Experts of a small language model: width 128.
Below are experts of layer 8 (counted from 0) of a mixture-of-experts language model. Rows are named router (the router's row for the expert), down (a neuron's output weights, with its number) and show model dimensions 64-127. Each number is 500 + 40 x the weight over its row's rms, rounded and kept within 0 to 999. Numbers have three digits each.
Before each expert's rows: "raises" lists some tokens whose logits its average output raises strongly, later layers aside. This comes from a sample of Wikipedia text that the model never trained on.

# expert 11
raises: "ive", "or", "ance", "end"
router:527418568498546443568408500486463462478525573460540536509522542503571468473475501508440516512462485479493564423543459488567518499510496507499465542493503472467402504503441453460496460492519573
down0:458479455603537468514528539474457557558498418409472413516528549527496470534493491581482538603494513496502523476502502549490531514517535509531499396507499477504444470510482481532517449493445535
down1:542520491511484529531464515471553455535442518440484491533509529452516468513537472533538494499461544527430456431544548539504473520470500497564503491531455508537541497560485529502571508537452519
down2:482475604503578496499525524506511491591468491496472478501498499567538582540491531474512525513422515432580429479468533523502513518540499505508540448500450497481518433515407473394526518497561482
down3:468522496588449549549514511510447429516484447486522528522482531450491507418470495517462532434517514524482485487497539448529398482495491559538543472458515549511467491567461463494523558457492454
down4:591500517540533538537489528501568558456498561449473554507480438508501448487547551450481542491495472487563507511530535563447508462436529479511512566556436512513531525469490522474489530540495474
down5:472493450462462469479527466487509532461511472449472477540483511503463495485543514527499441518483498422552506477493516391513549464499552494515550582445451473547512502473523536522508551478474506
down6:498470441443520507485537442502588487598503487502486483555487542451489497513528523541441492523502459438554464478467503530497496413519499517530473490460478528530595454468538532495519537536507513
down7:515509503465449480552504514478448593471508537454521487515495498466459382524497472540497512538544474468529539485472489519467557496522503513489494505517510505550538499512565499461558472521464518
down8:448525407507444491496493490501510502543518565483533480504543494592500474522535538480415480562494482517485540518501556517490528479520530549515474462554459516486504521565478399459489478530552436
down9:576560583479505587439480526482500453486517534510479576519544484483522576523455456484498522478532462578530495522541465559484493494595510576444508499535502517484444528494430469460512478477532539
down10:525511540482516531540501421447503478528462501497444456618475460466473503530530498465470458491420479558528424513451495504521595464534468448484499447506534462458465451572437494577554522500523475
down11:431433447507516443436549498494535523533532446519462493448490483406536517526490462542529513568552523541523415489496530493508512458527519558453550524487565501467542493513502527521529475482472447
down12:447535531523462438526487441465443468540562518530549478466507502519503493522551545482445488479445495541534490438501500507482497464467394448480446492440528472489503538516466433563560497534533459
down13:525524485500477420458483518532510499572496459585482489435517528489458504562562510477517452471546471497507534541506463487576476549463469474478565511488492498535525477539512500504600538512422453
down14:567543500526477519495512531427456494547460510527587595566490528547527517497494541558577534519555530521477476538439437533506481493487509408473536442504432466524422464465525465505506559516473507
down15:497535448514479538472442529492457573549542491544500522558485489516514545534474470581530470474555444545467534433522487511535488488548446572472526468469451473536440524439528474527489491487588473
down16:424450450492528480475504485491484480426556521524505510556537514464506491533527568507536478497468485422520540518522533473482502403508568493582420500484462432532529554511418556514505509527464591
down17:518559489464529465536431489492497498480456483551422465481450568527461514511530550505483465545486562508555417516537507416529498450515402542517455521466496461491457553518529533483486412453525459
down18:460541467539524505534545497503474541519514480472593513499438511510540517510514497522458460441460451511512448471541449524539512495461519484491617521552472491474568541542526484523462539448467472
down19:509468462463470526424622531485499493486493457489491468522499499513482523524508482532480528560482502511551533423476483491462488519506443516589492571502498508499424460482520554462524433537530433
down20:447481530556455498531503499489468434412480471480469427489445542538533455471454534557485512483502484555527481530521570524542518526461472522487517514491435520418508454413464541568504452486541489
down21:529508444475551458507504496416529548511472541613452487411512546518479465426493528466494519515457472520584460550540518447500526565488527560458480467521461500503582560537461507492533474462456459
down22:522533463499421504511581508550490504492353602446549516513513565487552517524501491444485577531491535421509550471476539462468481509483467568513498489508550462498419502486435408441525549462546460
down23:488490510526450527533452509528478507511477445449474573471513486426573461480496508513452533508465445470571521512410474503437486494582498539482546521484428519488535475535404519484501475502539477
down24:628498477477521549477475550460590503472512497477577504538503470574474537473518494483493534559449486496518460530569502428533451501573496550472486594472529454581491490500508527451515476480537520
down25:541466531394397516463503497485422562498493494449506496428508490437533517511609484418506495480446473534475506508472441445532548493449530513479573517514546482511554504535563461563424551575487497
down26:512528427453451509495485508513559518574389528430485507447452454458495507471531442532520463507473451493471440544442470468488481406504468473488517517488521565538469460550519621504550480531536534
down27:437507541492522472508493538515528503557485516526496501491514457516413556507525534546557527505502584471529535527469480548466443497533411457499499506550535578494444524501485489492538512529483534
down28:504546482549436471511501476485502477451474455492541530505636508493474490491532524446558493484487471534507469518503484504576423524506477473502455509496485522446431458442450460536566483453487495
down29:506482416520515470438500516502486548514504540405554514531501548508461455518535503430495472473490501464546416506451527525490453541496519500516455547441493501529464420526514554513551479515455544
down30:472554495544526502584422527500455517498466468519552538509453514468606461471479565557529477521505579512460476496466529506542507494464491548478518504487499510510504525480537478517523514439462540
down31:542552568492520534552526489490498535557512551514562534520528471510519478515610546589491514478516579498436400518420490521561506473539377475474531555435538598524494518550412491480475502475457505
down32:551536429512479482494551476589489521446493492455484480479520476524476450541472502448527524478521444426542448496503477518497474490452526528492500498535467536582537509526527526526547511480511459
down33:594417485542518539473530460488475452511434557532466444466454480453523484485499482487491522467504473513476550519496443416487580495520534535458482466479469446496512491474574532537461490538522484
down34:470519476498535502507491489451592599508502474517535441565530533481428527487506441517508518477526489488554533428440546548471476542462483479570515427496527479434539543417487510510572490541511547
down35:513490513515533444493528560523485510565544503465497480536634481519536514441503563525499601544440490528525463498451520433565469474508462491496528537456532468552485519574541539559511463467447472
down36:496494475543461408487557574402489530535465483466543473501528446509594499502498497440518480509479539496495486495521415503518452496491492467477509494485479499495540447560488466436488569497444502
down37:460533403497468522451591598449444496439452519600504502559461490520527502550556500519540542504496565532509470491492515541532518520483529495465516494571490528512504581481514464523554526556597406
down38:479461493474534496486480583584529467469544473497462488474490467503497506460567556507406484550547428415534556522550476499542441469518508505479447464494445470506507524471514541500522504511492486
down39:450528356507483537536507520521483480468511468481536528487590501504523484487549537542529561582549552553506525624470463504521475494521569489519533567557482477518526574530586447495523500632511496
down40:513490401477480462530444499519521529494516451512457480556464535488493499564507478524510554462538506494479513541474526449576487557529562454517539503490481514559561557500493544438529562477568512
down41:545481489460473432471433524444493497510491544543482535533568527487506520544436482505447565481558508565547520487492507481452473523483485523525481594515552440475481555528364499538477544541455497
down42:537494498505514501454557503453478559543545514468518481460560485502493478555561461516515487470547531505526485504435447481495481490474511518502597494502512416556540461441509413539469467577485531
down43:521455523455535521546481513491563525516463523514481530473472484474505528436521406459543420491525497485513496503519533528443453539478545507540522515508417499445595518466424514513574542548489485
down44:475500579507482517455473509439486528489456479483505524509438481463499468487526477513477462526435484495537506526488491508490508504488480577540535459556537536466579496510503391481522463451571471
down45:447558483493546507528490537480441497527440451567539498414531483463465535477544508440483561511525513434535559496399479522454535581488468492457488432476528492529513543487505461530399507503496465
down46:516498526466585557486528478481590500503527563508524499511513594504551565499503549511500530490509524471531476496429515473521505534485543452464497477625545520494548527499546522546492457503479482
down47:497484536480477513487524549454476462448599501502496448485462471523550532618484502502570437438508534507532474519504447564519534529541478563491494510469489513525459416504523518428466472441508461
down48:464516501562432456521462523504580455469492465451521524506508482539546498490581504502465439527510462516542513464449466477516533520501508503498446423464541538510554523540536497496492473509544447
down49:455543510513439510490483531530545461524463580512531501523511416451511547453521464460566577479494505391516466484563523540500520452484480498486494482527496496547520505504468462423549545425497542
down50:515451476525427580573423521529435509526463483502533538457481516527451428427509510440517540532603525504516492503469529482443380487486507481494537565477574542566452446494496501473488544443496511
down51:533544454482491492519564458460503521459502461495597553525434480546443420477465493433574490555551504470432456436510488545462555499537493474469471546462514522478497525482534518491521471443517494
down52:484498414444453543524539502514476523479473542516484498544500548495520517491398472510458559474558551516464512468509536471538487516510550486462519564527473550584431475485461524522419557487489518
down53:559561505468580478452512472502485606495545511508542544470484514523465492494542575510449396471558489524512489467471534524469530465479456504561568511541459493491488543487484572523475477486495509
down54:536497547530497537526503456518495521568482510486459513541529537550553533552549510470506511461463493552476559565482557511485529438574435521567536430553497524500520534503508418552533531482482497
down55:494408519431414477531533509482516497442490549511444511516548565542499506526494449453515487566502504553524573515439511447559477487480533502528463494532507443497480519428457524532461515526494474
down56:486486525497522589412505549468519623517455504508516536575509529504461474533502469561444578483463477513481456537565558535558522558502519516456503537490513499462478382496470461436547504477521493
down57:498412493416537522560435501516444481433410568540520552548468477596479528527516444464477509466437467528479482492463522500500551523523453523517519521426568513498523423524592498489589476518458546
down58:498502518443467548497449472448467430528490521529485584458530542510546492419522447516472494505501542520535489530512515518467528458540447437577505520460466496499502515502486432413504515426556554
down59:486468509528481525529497505554409497571548507481503464411481527534423517484528534503553505428572564468466506506485488526483533469537563478471547417532431515531512499405531481492520566498508586
down60:464525474512539506533497473536487485519526496489537454417466532578532566492473521499471513492467492457507551483646520506447541499513488498452461480425540503516480468423495503506457503501542500
down61:526452515442427445521564471614495500532478521468476489446443459468480563535526499532528494515525526604499508500479488556498511477470507452558490518474484438600558472500482491502490505452444495
down62:424497512457466517480537590469465523587491503486399492502527554453518487515515506544538493465496531449396467526527545538482554487431547576460499540518484484482515534446454488487550536542535512
down63:536473455525508570460431594463484597451465488470515511553494513496431533492487543518467433499470530518529506555469488533528409479501538498528510508489538435528509541563478490555533523507506442